{
  "num_hidden_layers": 9,
  "hidden_size": 256,
  "n_experts": 96,
  "experts_per_token": 4,
  "d_expert": 224,
  "d_shared_expert": 0,
  "hidden_act": "silu",
  "moe_layers": [2, 3, 4, 5, 6, 7, 8],
  "router_score": "sigmoid",
  "normalize_top_k": true,
  "routed_scale": 1.0,
  "balance_loss": 0.00278,
  "balance_bias": true,
  "router_logit_norm": 1.0,
  "n_groups": 4,
  "groups_per_token": 3,
  "init_std_router": 0.00969,
  "lr_router": 0.0012,
  "num_attention_heads": 2,
  "num_key_value_heads": 1,
  "head_dim": 128,
  "vocab_size": 8192,
  "norm": "rmsnorm",
  "norm_place": "pre",
  "norm_eps": 1e-05,
  "positions": "rope",
  "rope_theta": 10000.0,
  "rope_fraction": 1.0,
  "qk_norm": true,
  "attn_scale": 0.0884,
  "tie_word_embeddings": false,
  "parallel_block": false,
  "init": "uniform",
  "init_std_qkv": 0.0268,
  "init_std_o": 0.0,
  "init_std_up": 0.0268,
  "init_std_down": 0.0,
  "optimizer": "adam_atan2",
  "learning_rate": 0.00205,
  "beta1": 0.9,
  "beta2": 0.99,
  "weight_decay": 0.17,
  "lr_head": 0.009,
  "warmup_steps": 325,
  "schedule": "wsd",
  "decay_fraction": 0.747,
  "decay_shape": "linear",
  "final_lr_fraction": 0.1,
  "batch_tokens": 131072,
  "max_seq_len": 768,
  "doc_mask": true,
  "train_tokens": 662300000,
  "max_steps": 5053,
  "dataset": "wikipedia_en"
}
Below are experts of layer 5 (counted from 0) of a mixture-of-experts language model. Rows are named router (the router's row for the expert), up (a neuron's input weights, with its number), down (a neuron's output weights, with its number) and show model dimensions 0-255. Each number is 128 + 32 x the weight over its row's rms, rounded and kept within 0 to 255. Numbers have three digits each.
After each expert's rows: a language model's description of what the expert responds to. This comes from a sample of Wikipedia text that the model never trained on.

# expert 45
router:113140100153124101191174110158192173152091151126085145109143137130097162130172139072133100177058162136098160110164152124070131154179158102169114095096167159192046116102076179150152088109092119144107135092116125138168123134165113144152133107115188118176104106161108140162110138096104092095104165116127147101095148125072176114140195108064138135112129100123151107096056084114175147134114165092150126140123102083159126151140118166078104078167107161133130142120132146138129092103141138113098165123177156103111141109157186165119166156156062096164119109123179142167125118120142128064121210126114097111091174159101112134163147105130115148187093172116109092149151117109147097114143131088127111064071171138173075120135102140109088116086117024127068169164046104104145145095160121
up0:115100138129113071082129194145143182135181111123163122139138131144137085066053193105160147164130105122141098112128125124149067103138098121129120144160142106125227128123147098112106172102143060147141150129152129113072097118137131124170033126092117097112148162136124051101195127089110129112117079146055087093141175116138078160138135158099162157097188104126128154142122091107061117109173116196150164156138149127050112158130114113198107126124147078086172108112090159048113161117136063138168157159145142109158149086158128181138128137147201139132167132095101135161072141162093123174140125188103108146168100145110172180138118149129146195121158130126126136133127123140126216081117133129132118121105098124143156088139153127161138106122135117195093108114194107087139165135132169
down0:067096123088158162155172128117118121113098158153130110130111123114109183104138150078157089135143150135200093121136112149125127072129100113185103156148127180131078112110151134077134130096107133156082141060080134169062146104159137028123166185149127124154182100172089106163107152104130162101147128074118123176162130147125115139138079146143163148045138126140103167068136106121081153087198149153115139184143121132147141203122124144131088058128094167115136154127137101160121124143112108158113120144111145124116109148114143147164182149210134136162071132104082108206112113092160140111107105109124147106232144143113128121115123117133077189161114126146102161181086112162117122151138145056098176120197125146109139124088159144135116033095118136194117190139130118122078146177107152
up1:123115167121093086090106182166113163085190083127107125095073121152154117149080133089139105016158121104201158131107128119150131095078081143127190145109098146118154140153146103129124157126139129146183171118158091206163072099083138094129043143159119172119101136128117088146157157116122140151133118078110115144110096069170066082014094117170070079115164144141112140127149180139123126131136060101202120136111132174106131144150118038171164073191181107119135123088142120125147147134114097118119124073145105116072070145152090118155108123154149136124181123093112126102114108135078155163146149126174128179077135101122159104092120120114141101115114096162150177121095136101120146142096093103080152111145098153099149162118153135109160116132094125122102130111184151137092127052157127
down1:093147104157124082067131131110107125112140204221119165123153121103067142112163127087092074107158087128088059113185117132173130139151166158109084157083158174185077159131123153131118118140150106065146158105098095116112119104113137185177192221111107100098137097171117142123132128148113101162153129150159067161104108076130123101131085114140177148148153135121074153111203118120128121112062114150167072069120133095118117115104112126150156121128072150080152069130139111167108132193107085116149180157150189130142128102087148170099100135147118098129115110137103069154096188173101145141105144167102137211125109139136170121141078099139161130144169093113138128190109087144130147147108117122090149095152131124148093150151142143180138179103103175129129124156098180204098161131131197
What it handles: Table cell spaces. Space tokens opening pipe-table cells before scores, attendance and numbers in sports league and result tables, plus headers like Votes, Score, Result.

# expert 7
router:149125113121123140139152124132142099102110162145176115148110112159094205136125171132074164131031170121117089133178188154146030109093187123142181215123097124153125104116115129133213101132122157122053140099132147157154118085106117150119162151163133127111151138100141156154126129121138146145182146133115103196073135167144081123129142000159124144086146115090149160120092164148172156167142103161107143162179077149152155113146150117107139100126159113150142141131075169137157118127133118105124130173144154194164144130138112096156141127144136085100138147120117046129088133140142128147090101090118111096144117121157156182137139052096100142141099166131091116202172153147184104132155114095079134114109099111135102161150089132183161081116166148132149104117196188176109123139112089
up0:156129059106124103093152089111106122164135114125127124138134096191154108096110072092106169107126140130133067103119105147081116106148108137100075151143068091145163172141175103116130151115115121102121155141115154104163123150121155137177143110165105120078148180121182141035145156116122163133079128159092124154125154159152134153136129119134096130145121088126117109122129061131110201129118124088156111095118148153131177162092175131209157219144077119192152080218131181122166133214141080143145123136104114181120154153111060113112135128160138102096126184111139083127116096122161119131129121190106171107120150088138120143110121128094124126118176067129106156103144080135122171161109074197124095149088125139131181166178162162088178134143206137115210131110193117098107197153088109
down0:047103134163104143122171127102113147139165131173119078082088134134152145106101165154134113076098141101144106159108173122108187155070167143149170102130120114104078136113128105140066153088218122192140093073169105115141172118118115093114118125105104150134046192132141130152181139106160060177123171129189183128158109134100126093108140144090164192167088075068154189079107143138140120141134120145120136109114119095095096158127168083146087101076158111152136182070042095155114126161114138115159192152078158058162114143133112148119128175142117120166136137168129147073132094116122198114133140175107148094091118107091144167129141152179144170118128097175164123140123120133168102123176117163180107115125194147137112175104174092133129144176148111198135116124144131100096096082147138
up1:139098126130115139130116075154063069127158057119105137122117117143139076084093099066118146056133118074162152120115100083148140099102115173069131107149026074091145163136108117091149108151129084157135121155088170074136136139066162125171168151172077069095116185143152164065112136148174133101146089120078127118128090138155085101111140124113107121115121152140175155148179097157088123239114158096129129132097152127135106068161078096133181170093157121146146134142106113121166101170143078156121101117117094163111177170139054121105154128139125166056122199106146092164198150083043115186129124131157149103144128095122133135095093117134130118126146116115148106136112124094155175140121147148117133153078111133102120165092170115150093109135104151144182109071157155171147091130148084
down1:104112159126114133158051105135075178155146093125127094169185181087092165142119138117103085133160142147132129152134131154084204143107175117158071136143095134129142133064163127171165174138130143140205121117194039082154140077184123102115167141161140141103136120115109120122130126118086134186148112146078123155104154076118127091193109144132073167100099128109175088127116144102157097119135169156116134164142103133164131183142134109068136084140174134130055091031114141132096109146103078178107166108198138138133105142134122128105146149163095130112114132176161160110095137100158120085207149102134115130114145097130174096149108087064085135142081136191132101111140119131080140071114203113043131117148157084143126110099137124101112112114127089112112098135153132083148088135088213
What it handles: Locative prepositions. Prepositions opening a place or time phrase after a noun or verb, mostly in, also at, on, during, throughout, near.

# expert 12
router:087143102126140086206161102157152219114075159119148146135168125093075127127135197153140123155096159152069134062135151125107129165143148138119152081119159174148072118088067152112148129113136117116126153131095118105147098161166084140141124112111159146142103066153107151125054100069129079086138166093115119120091130126060161124119175109108115127092142137138186141093086105109190107137117201101211130156131063099183137132151110160087116100171105168152129128127108163130138105136114103107125173109146154106149120105166193130144151117140076114171110152093132200156114092124165168087118226109097089120132167167154088088160127125125137151166130187147100104132117153148173058094134156117140103080093189133165113126146130144137126100089082131117079124189085112121115089060178100
up0:097078164111148108136110147141075127086133053103181134122108101106091084099131118076152132070149100145132102106146103107162077100139170106148158130148082157141184162106105098099102085120217102102138133179123096105061022156135097111138162139159130130090143128128139140083116099119120105125147077123083066147111115080127118142105118153178096124130128094111239158139100127082131117116149122118151129128144127142087170142133155051179163121044163128084145080145194198091119138133080100110182155099131124136179124144152147151121090089128151165131136144074161178127131068163145093106201114167114112121142120141112121165127101109184161153091128106181110134132042147129115127120166093141193089173137091099130133105151117096116113134111095138085140078125178179080101120131125143
down0:111202111138126117219148135111141141140088140161129117146140174198131114135113119185185140123133160181104143111128087172136151069125169139110079134151135150110103104144116149120138190140135112189124149073149168093177170130149141096149105114151120089151070128143143124152048167121128132199124146112163141118220101115113109084183133132090052155087148128117124163102117117134143098172092146107196128073154110150123108138186102147101100097201146147179109146152083153101175147118112119168115137161111092120119080098188125081125121162112120097120099112119138059147135122083158140185098143069151132114172159175197106104118163157059099117093140149148171183129138100166152115137110176133064157071116140132052125084121134157129096148120112135140073096171128090155136097068135101
up1:117104086104140100115136080120116152085117107113200147105102188181125115128133128114123109082116076113126114102120121102165139109138178176141144145141077144117140148116152123085114102151196117089082108164107182092061117086115146131137108140124111095137187154158157208081132169150193096093140111113162100131151128172138128177107109152123033087123103119140140179210141137097125146178064111116125154200070158178093210146117165127120109155159121124127124142175147101125114106179122119114149135110132076129126151138152071161159083068146131138145073159118090127152084152132168074123088124074124081131204130141091141133080170162136166135101170115153140148108065052155113158161102147097197156085135129117121143141109115094152193107105192099115183084133122144109103136156105162
down1:145163155124148128164089173145124095117148128131177103068108082129156153134143087164135122197082089137156122147182128138136101116146119125158158129126159146163168125176106148132083074155124097076195128170170160118167163143111108121134131115150130058112142110121091160166173131104116150133141149139114103163142130208146173156131165103108132101145109102138079113117126165119166162113114113123064147102161191140091152148114138133106091128201139159166103169150116159138137076122000137150092110112113073134113132112176149156151125073091123050178111182131169181099141099115126095186131126116112176121085130124060142148131137127170136156167197130142154102120159158132119122136097147120110011161109100133177203146138115117154096113106127092056119152173105088137092065162141142
What it handles: Digits in numbers. Single digits inside numbers, especially scores, vote counts, dates and money in tables, e.g. +9.5, $5, 1584.

# expert 19
router:085147130140105144246108111156122154120056137119131134124137092130180129145122126130134166120063165195110154142145090151083033160101128172126111109123165125117130168111082138111131107129140103140134070073126154137115148138131131116136109138054122126151125095114117195142137110107099157118126187136153160181095104054134147149145166075109100097098152086175124115108139058096159169113117051093178100118205105110110117131085112167103136136137131115157129121109182132172150145142108106116112148144126146028132138153193150142123183194155102135138137118151141176120076186121113115114142011131132174118109117184091115119109092158115151142162107138179136105132087113119090111130121139122119112108075101129197089148145144108151140173093154142101088160150054114097109145112105053
up0:139140131066106131107132091079101110082172147092172118093092091165109118128100050157169146122138143152131073100089124141160088101097103115135120104122155125110151120160139149090064104121112067122143213132130131102162133147108109103100070149108071160100125133059163123130124153185177162124130099121144115150082134109138102106137127166144109148109131183149200160145182120137070136196105086158127134137099085104107098152162145124165112126146162168095147133120137060121218163159181123102165121096165126149155075069104093127105017061135137183110137084133125108113150134137137041131101112121114135111181101139119130151114109166122160074111120080107120118176093098130125126087153108158145077170127125104137139141099099162115193139163135130106099130034130091151107224116139131
down0:159100155139098068133122135164117067119108149151063146159162151127122079130139118099153118099074131101135155156102116120176089203194112103098106169128143123104175084166146122114103178146099135142160140110102102091162140107173185130188139092129094152123153118109145187118158093125097119139122076156180105112136110086134092110148129144141149133111118171079094091150162163114064141085107130154104100061076192060143100141103184135132117135143142082141174134123068146091123141152181106147173104092151164097135192151121193154145134106179175151108104130149136163151069181128121165184090154076145120145145173155139106136144109147145089130072218132110071161136187162170189084105073149136112100147154088178117124153108166144160060121109146146118097148170125095091093094079097147
up1:091095206061139130157121111132096143167089124134115153174158088145164101135126159152075105117105108165116057160157093146147117124085099168157121115085081112047189162151138100053158091127150104177137103151094144111128181164158200129084107174100144185134139130075115125112071172166125184120165160174113056131121131135128117163141131152141121120162077140073167114132156135161123178152100131176153131142114151141139078120082093124106199209093090103127163137137143135156070127111051138115149113094064128126099123153110132135126137141157146229098128104197108090128154133131135175147159131155175087107121098117141125086155117154130178130091154174158147181149154121104115167155174150172083179132107091134129194137096132107106117164157117121113156152135115190151101165115102106
down1:149147157198125133122117067088131077153095101087155192113142115137105135148111132134107129139118125123119134085138142154126092097095088206101123087150124132183194124067141159150099119089149135149113104168158082098040163086129102175133158095141111174121100107157108127113124109033065177149088104091164131146194150116122212106153193065134129184139158142168109149171138147184144108185122108112123163112165097140112094097114125137144109106163109125133101155139140134190155113061169134139175193153139125098137110127071141111106140178116104140103067102110127089100126166173194160183090130143098139140100128120119135124151131113155105133174143150146108090179143068078124055066123168062144159110152110174122080157131123113128098174139128103131104144113133115078055110164159120
What it handles: Sentence-ending punctuation. Periods ending sentences, plus )., ." ! and ?, along with table cell bars in statistics and results tables.

# expert 9
router:145137125082176089109085129144061135098175161101126155159173065118146108167108097145096159117150125142164157128174138105129144105125077178114112144155083065101117179187145136087141090092090071126066171124066192127089127097136141126131085139159119120065089158136088116113162195087084182108156121097144114134129092133141107122081098128098120163089140127117131043102174117123121111129112139080103108121051144151156158101110121121119116218163106139168163083166120188120150107151121124118128132112135172148137124110138072095081161165137141158080102137148069180133144101129103113134166097181167144156102152180179149059083171109111122074116112115153166185169142117139139163105138133156122141127208133175055162129146136073174142144142174124140126101092190157122159146097146166
up0:169130106112152141073092128124142147195168152163156228162139097163131126136184097085164151158180133095137112133133118171117129100107083207074166156216107107096138102157173093106116122151097092108096162136178070111111182135130106132125109154125052172067118145121126107095149121107138126154094186140105174186150146135145089109117109106114160123180122160109031121143139189134146117161098136121094153081132120167125156105122112125111122149121171142169130153124106150165131121144091082084078109124111114114064117144096127178134148104158116144171190194091031145125184075163145082126169112132159121142126086100121116116118136097164125132152129113097153162105125088079148189103101146082138177146146145145150139134137153091150120159121162158052073106099204142081114133142111149
down0:156096108151096121092170131137224086123131158152125102144102109116100158135061112103168159174185143117134088066113185115071051096132162094133167095091120162187093138132117128163143134093138131166086116087157157135173149155160108173168165132154152063170163121129151137084113133113074119145049134103190166107124131154106141150138165146112050087110147132051134186059148119137140123158127111084097070111116143087163166109140122133157152158145120125104126089130095112148162175131153153084124114101127138115136094114111056107150155176155086084157109186108165129102092221118125167140087058094104117110123176124136151139146083173144145114108151084145135146148152129111160129144126117213092110142101090135100152148096166118101126140099146111185054128112104144076087131115075133
up1:105092180121148114107127102131180131114086144120195157116132096163143126137114090168071157081140087206146141134129115153145129096155139140110104140055152083077112175128160111151135162109131126090117165174107133145132122100124154122132035147166041135138143113125067137126091181151145128131176129156157059126158110166126094156090094127158060123119139077133167086156153072101084106117095139097124160123101149154093172124123154152182155130133109149121143106181122191135089111145103101195158199093142097175136151152166068074144121054185146108126094147138110096154142130161127154167137185166143111204112140095151115047097043087153133099101135100109220131161107065109109136129143086155124142175115121134125137153140176114115119151120168196115130140091101148142140130124156123
down1:124151147144129117172144173106141125076119102136100115121171099126092139157133203157167121126151127117085148089161150106158137130112155076152173127116088145078160122212102091125038148112085095143136197138060116177164132130058161119134149121090118062118109135186146180162181099093149176164162070118128088132129187159081077127128157089137076157127117134136145074122183113107131067161114100126157055118071121155143100155120131119098131130175112094127114088117124098098157115166121133138148120110087172145067120117069107154161194154164058118106084134130137110146202063138097053110140126115141112134124131127164118118156092114190099124136081120158169167100071176168159098136140130101099134142183118180158133195107097075142169074121135143128079102127112133113123114124137107
What it handles: Prepositions and determiners. Function words like from, between, of, the, a after nouns or verbs, plus compass words near, north, south in geography text.

# expert 28
router:096138091099146103178138073137182163134106184128105133115146141126085145144182211108101113151071147124125140106137198116101127235115148132128135103101090126159045173074098112150119132130118129121191161111099103102159133151114085114119149091110192141152114117162114126193044070130096132095139150115090154179099129096092085121147193141108130120114170141090135145115101115110175176151143203112148082118160098093150149149090111121148115109161128128180076150112149150121175084104129111088083174112117140166102110105121169136162155054150108171149113117141142236096046160149172149085135164099149116126112172111136119098159123094194134092171132133091133103137147171122123106107118121140132099107093174116189091121102084114144138109091124115135059107162093131141074137094167135
up0:101064093095105124117085061059097165108147100150186095095142121204114052028121156147137169157139127089133122108181120118132130113096091117147092164147127089105159147155123141142083151142128148068096150114072133093127097112155125148131098153094130148153127160160124149133135094104134147127105094122163171142137096088113155120100152121145087155108161103128123127143138206132099139056123164144089127093129142114103128163095176141110141160063114078111147064187176135123150128130101121101087144116088074110102124130125098121116119116111172098153058142093047089163092163144164134171185133137154169072125126160161100163149129153146176136025138082142127175126157072151077162123163048150147221120150138100134137152134123151114121105185134149140135154139173110141095176161098172
down0:123184105099109089106167121159147112089130108138162061136145096109066170201082123175040134066133129124084152119150116117121165113104112108147146114103136125108114082097167160142073133122094130132121097131112145051162143140136111118159134157132071152135121096168158160134108104116133115120097140133172124129168131100114179191124097166129124073145162115091150121152103180226136126163166161105105140135091197166117151063138131127163128123169112091077125104141121187176104144173132103154094166116135150187109123161077199103078144125090110151115136068138198087111150169130080125134111175096107129116100131050136122195120195112143099099151151173133162127147095174167195092148092141102125085115153100177143081125112100103212096131118101142124067106152160111171145152123156136
up1:136094075035159165116108141148105134075072149121143110146146104097075140093134139134124152063189113100088131157075114153174091084090129152123130150149098074176156061137130146184124093122147157063141129094104145085112157087119135121182108154069129116159130145138118118109132143130133151096105071098135127143181183091158097125096064077126082084131120113113135084180133121132117170071119124129081130102176117099124128135148090158122119128146161119155078141127147136119111164202139098110170114168031110117111057097146150097122152127145131133114101152117114101080128124148117122140137123170148190141182096075155112113080116104145084171115058164145142136204194165089105113093121118098107184134146139174101114190141152185122137098182102149117202112130116141171154193084168121
down1:071134080127154172132092141191103162168112177136160140135117091078159166207094082198142126189106082139127123090115092150077108137156114083107091097123116146090170198146083081109201163170099102101117136154127153124144162156156122200079144136157101122080122150142135154097115117112174080132116137115139110150181097138133136128132137072146115165081127152139082198121161041147106052148162172116136085128084107110112076121180195186119115122104087122126166155124128123140121137140134168126139118141130178064160161143115108203157101166094113141184175120063120172204147064116122121140109145142094116126130123137137135190156108145133124145119129074099184071102122121102191133128064132133166124137121137100147094075112125144142158128139102109160118143137139150098124093156185169
What it handles: Digits and number words. Number digits in scores, stats tables and years, plus spelled quantities such as two, three, several, hundred, fifty.

# expert 24
router:129118158139139141118121129122170128094083086136163132140118190097107117113097160192127108171134137174139131151114133102176194167106108156116115122151119120103151105152140112120097121131119071130163140136130102145117183136124166090116105104096066146094130135157152151128103165129125148126109100087143164101115116209093080129157124043160103155137159189125160142148098079135075152120097203123099161106109078170101149161083122139172121098106153062101085150141188099108122131148106116121098131117127103152123120167179059123106179085083131111121150178126121080141147113139102133103146112127119154111092128170126106131024108194167177148125158061151145173106199105128105129105086146122201134118121111114088128127126171189049127116098117175124152184114255127141216136122116134
up0:145119199137122112130115125130144115157104080051150141149133109158149182094070071093159106134138106148174087133082074121151132159089111095112120096179134117102179079154167124162106108129142160131159129118205097149113116131117165105090191179200142094151134140102194073186145119115169046122135149153158114117089062124117090136139056138166149122150136100106147139104122151167127118196097133130067144109187107145140105154166104136127143146078184190142139153111108086153168141108132097127177153154135134121123123138138138161164163067133130073121173151150129131106101139137125168172153117121139106147142138107099084156077067131109076119109111125157185137164145175112159103144110172100133115158181109112169197153146102111121219094137101105131191197108196187150129133162115086
down0:104112097105148130161176139103116103061176217122149175167153114151096093121181201092118108145032133122084121142113155074116153161151130158154155101120123135124085152157076122095160108100103114118076138125085142162168156130169170168101097090118097115126107112202144167158132177088132207082133162154184155154140160168095075137128172076179154165115165077184152122112161136138145149110157087177133101119131106140154096143128128105136125157146127076107186092114207178086112082118149158187186120102077189159158156143090118124131125101115112136119128176097104064222131136177094057135122175128144104097154149166151130142095154160087138164143136132093104112163123131160162133137105096160142149110115157105110085125111098110184101121147131111152167131115104154100130088162096155
up1:144171180096131133118122159120112116077127138156158134184117107119174143143139136141094193127115132140147166108149099145108126240092119160114195097092138095187144085109119110112113106138090167118067100130086118170042097135159072120088085146104131166090160174132150126108114142087129127118133180106125118139072172136137128154204124139171138130182061066131125154143092160151065104109180145091097098135112117153108122109159120091085162133126124118108120142151142120129148091150150066098156147083140165174132084217124143154222167112148170155124101152198101114131140160174129097126136164130157127135151163112129083177088067156125112101119076181141135143167124166114177168102144110160164167128178154156179109141127058037132149156134110148096191132091134145111144141141134133
down1:164171189133138161234182131153108128176128091128063091165172071154103150111110120154196133160072095068085154103155098105129116120211127089110135150137130248163141095126125168113178146126161131092108133138125162148112099092156122147172094079107114088125122135148120140093179163100108117161127125135108078177088160120180164107097199080091154121110162141121176128044180129186138149154137144090128125150089121105117151130155131119138126138151117156106140108145132152114148117129144137158089027144104177129148127095086119128062106099121150155115137106113114152147078136107098119148134152108113136116197074176124120129114142141041174143086166082070147144178096094134158124144164130114142149132146081089094118158151130094112106104123101097159077125091113127188178120138109126
What it handles: Prepositions after nouns. Prepositions linking a noun or verb to its object, mostly of, also about, over, to, plus -ing endings, e.g. motions of, concern about.

# expert 50
router:146129104151079147094132142133117125121109184114112117124124105132131080120112133157114159141169118132104124068108133104142000073111106094173156120108104138123057146114134128118222156137135148136205093114108126132122131098129089129147120119137115134091140133102149138117127131075123065120113127132154137164184154063153127111137163164155145142109102087116045133153151118118168077130125111106141111140136182130116124128095142163230149158143152124138124145142103128105099155115128139161135167134120113144170211145050146094079122110107103119129124147149127255124149151131134139123150224137165143116110110143178107134141087255139107130127128153186100151160184145110182106128108143124133081098121132160085129143124148086103175125146119182134127114120118134120213117135142138
up0:152075115036107195133102126181108164110087107117101158179136111189096133139162090137134118130113169153150095113159109144155121106114104141135107119134088152085129075115123089172128148206122100204162097187115167089120137114171112129077106101127104069079134107088157108103156119123134073121107118137130138107155130108164128132169127144155108138103215180119117166110141116116137161086103150098058118170066148154065084073113140102123131137134131137109090158199110194090133160219083117144077142168051152111135127147134130090169157088097171133137087118102139078135107117160149172124157166113112092159122144104172101114138179125099099172145188080114140168067141141149125148181160125087126134136105083137064118121139158129148186109155133201103067128088164126101116124160110115
down0:130101158164111098059148145112142112087121116129146175121165046167168100132138180144143172061139125095082156103127173159121130134174173185108119135142182099135124178083114119119179158112120156110157123105095154114089113122146146092102098183129121143132102165168053163135134094138144168083087124109141091058115096213182154140095136179136092082086177079118158117101100135152123066140125116209125129092181124049162175132148085169133118162141129162063139143145117121112092124093129093135163091138146168117084146042156128149121125130148133133128161117195156111162147127118167072109064112151134103176149197119115073225120122131130123121159114139157153102113153089123095075144111105173123166165074102171103122135149124143158085127127106096115147130159112065139100114130110160
up1:164114151139111099104112105151096155080118124091122154158112100127135116201083122124120175043187126113103099117154158115153096099144121108112160082126109156076114072129147117114127099144150078136162090105173166124154133100171110069133145083122124186088061157061142110165130135143155099070147115116114187145128152100114093105120116123143098122123133107112126140169135143196069138119189130109060122121090143113109126114129083157094121138031123104141108144192113136110102134111070100126092075156146092171170128146090129151152162041094125114159113159085100084143151076137050125124135131058150160202076132104102137114137149149095117093139125138140127152049115146168146144113151083124121166169079096179135091169173103122072202127148179129096157123110120167201128151172159104
down1:119138102054147092159139096152143084121156101140132117118169163100082131107113157073099079176058097152121104115100132105170130036123173095063158102112123144139130191087062120122121145098182108124173129119108095071081086092122100145139201085083154093147110102124129143089195132057090088158100171161080180098167122184126128126084157138144119174116136118059165112127117083113193071117141110172141136128118087129105078163109107132187124149208129093164162125125129098159093107158158128092163097179118145112111120102115140137155124145128162177104145148107149088108085116069135118139148130121163166134090170125147100182114144101137125155146066100126135129121096141146157100152095101111032162146129153201116106085159145104109074138100129132145169148114091078116159094085138151
What it handles: Auxiliary and copular verbs. Forms of be and have, modals, after subjects: was, is, are, were, had, has, would, often after it or which.

# expert 0
router:146115171111130142151124145152172149125135131131127153146107049110111107111206169077142130134118166208045148114126154139083116239126145117150132135095158098116118076106063176202078168102101124180052159086135155123152142207148117111147137122142151176092117151123104165110129080138137125127041157132125120132054123080103128122145145104136151083160128149181164080127078107191156131139150153126092129142114152142141082132121108149079158103115108158113094190130097182096185101115106090117115159092140129170147171125100129118114155114130120170097135215143126095121092171146127156131158160108150075094100153104135094072086139184109140122136065172150080119114135106114090087092149126111141075109103149114178127074114179146185111156081149136128152139147119127144111186089105136
up0:162088135064139078108124163164090078112177139107155129140124102164189130175111086106205145105125111133115117129105099178159135113104130130088105112151103052111114132122125101075096110202119078135099112096122115157117090158120118099132143079080136132112122059096119127155176140171170135157113157145109065110131138152210119189118139165124143104142111119126091139178115157123105138162106173154134164137171119164119091087107176120152089139108115118149174126168114123162137101131124107115156043116110083177111136144126180097212115075141135162041202167095104108086182090169151130154116132110140117098148127119168084114048102120080087097088082144115152135164131149125084118149104137145131125124116141106126147087082164084090097134107132155066154164137117049216085104173108126
down0:134096112111119098154110162151108170155073153128110102067173100167081117145096067096142153111124118092115184122150105166141080054140161140131175158087170158134083153050115143100158134114134087101089151087127109048129158130057049133128140159098154141146081111109120137111142161107152074124111107104151134137170090125092126088133139122165135196093106177147136088171132088198124100110154091069196104118087131138153126162139086141140126131117165086159183147125098134108104070177102101174145138102139090100131080150103115142128098137153104146092080085115164104128083142081110137124129100102109169105171158115132188124225130153087118155125091147122136086146128126051102147123168117118106144160157130184094123152163129134087163139184135145122146026142072135107129135152188184
up1:205142125145142130103111180110107086145193132148123137199104143162099071165130122143158175106139181149114129153134137130111126120146088109112097134152081119131128153065151107130156114157129075184141156133156112171141152116132132087112079097111142165108201075077133121119117122175147129196157104187104107161149132154242121200175136106188087140136183125142123138123134123126102140186147215200122188124167135152151135072133145123183061089079137122111148151144142103085171133109145141156174054151114141154132126090175157140173089101137152180051164154174091082147102117117118095125116134145092110165097064095133092149083109161135141121078109117151128143073073156126115116101141149099120159143110132065143096128103126130128166163125116185142183132115143074148087152145106134
down1:144070157107095057148116150145124142105030206096103115210180088147129137188092117141077120139189104146101133095143154106171106131166131155117131114095120141127099157098118121130121163083082118112099096094122175092097144166119102116112151081123132098177117157137117125105188138162123121082110118092145130117131105090142124133136117116145130108111178163146119074156083129135105091174063054104151049136113187128115110097138122155131105150074140080103187179187079152110100081147133105096150125140130155134146132159053124115121160178096098147098132136106157082089120139100155131105159084097091109104138114096152124149180100113110119156166165055132154194128125158138100143157137166149112084103112162189148148114173189105089131145110150141079180085145154204172162088190121077
What it handles: Opening quotes, table digits. Opening quotation marks and brackets before nicknames or quoted phrases, plus line breaks and year digits inside tables, e.g. "duke", [, 1984.

# expert 16
router:177097097147141125153142068170187133168057120124060176117119158154029108145150107145131144174133166124116111049163116118140116122134128109145132159075094150151040177125119136111185115142105110140143101117112131155120135100167111146115091143110156090096140081133140170167106088091128158154127123118159103086069103099132127114121125142105103101134130176142212114129092057111160145123155137124149123163153158123136110130166133143087116087133107135148115163109106090157157099131161123204100138146129193086125135115192143140132109192149087128133105139087134191174111084090135130074087109135124073095097119145162083100152178080039135097210071136085197118131134166130114120102165170170129094113141127083184128134148122160113096118085160093155116136116059139176086193106122164
up0:181190176164139132116124128145149073083177105098136100122129049141128093161130158092136141101175147119187121141118141087119117097131118161143129120134063141107129121179182115072109099137101089165134104177152167148119152114160138132128104137118099114150142081167115130161123151097178192110151029119128077134136087101120065183108063147094077093087169147183113124110089167088091151147125142091153131119120151131154048143129195142152092147132149157111138061178187205144168172143123123161192142142180108163133133149126166111117133126125130167041130144116166095135156039116155145121143084108100084145164149088111090060155133133105116085142096090132074181108100148127125135098125126096068137151120094154095102134114141146124122139127207123136149138093116191131139185130136103
down0:118191111135128079146129087112116136154105069167165149130165119130155166161152115093118102138128200123126098111187088129164100141059121162106104138070151163159131156158078141131150097089141167115143160108163105057084146126128154105154109137116104178106133106147123075083052089115133117113111084130138056102135136118176091109103158150175086112138139123082113159126138086201117153121111143179153120127152170118083110145138132125124129121138136130124137246163130104089171141122211113126129124195059131122132090154137091152095103094081103156148090079182101116138045174112055122165097114131165178130162113146135132125162162133096159140115190083106129162124081111127144168134091114133197156073131184123112102126167064129108134197115129187123065135159122127135144156152175126
up1:172159134132180145114124084108177144098134127109139134131108063118112101092157180126139216135171166088157131126091094080128123091129094125146120159203105144145155125130234103097124131117147165158106115138175139107155154151108133129109106131126117175141170160160147136165106124145153107136156116120174076105148103113165098169092134166151132193165190171141148122144153168096127115124168095182123146154146130086149117137179197103146153144104189082152087159165191096163169144132094138142187133101044117106148139138091049111099140124160133176090183098108111116153071093072121197160139185158144167105128158131139095143083116106155096130096130098128127179114058102162154145098151120140115137178143065119125089184124090093121127123168134177163138114187163165141109195140096175
down1:144140141150152142082108215145182159143134109118052144100137111102103114171191141100134172145104135113127110086127116131132130095140134097123115091140125081073118207069138179118158187141165088127120112168160165074140105122144123117161135162080150111119113147087147088170172108152142083100138133111171085149142145121142197172139189164177119127098109194103116093148130149122178089112107113057111140161098145136177098157135106183179176136106188146176066151111138113078128097089157151180118113103153090122132140090096130172123169140114126167191157146079148113094113125077100181144070171083131114172106152083117104090108131107079155120132121138129151162188111059140097124100187167158174141111187113178099153148175115111157134144102172172171066184147113127167132110113110136
What it handles: Concrete head nouns. Common nouns right after a determiner or possessive, such as season, album, team, match, species, often about media or sports.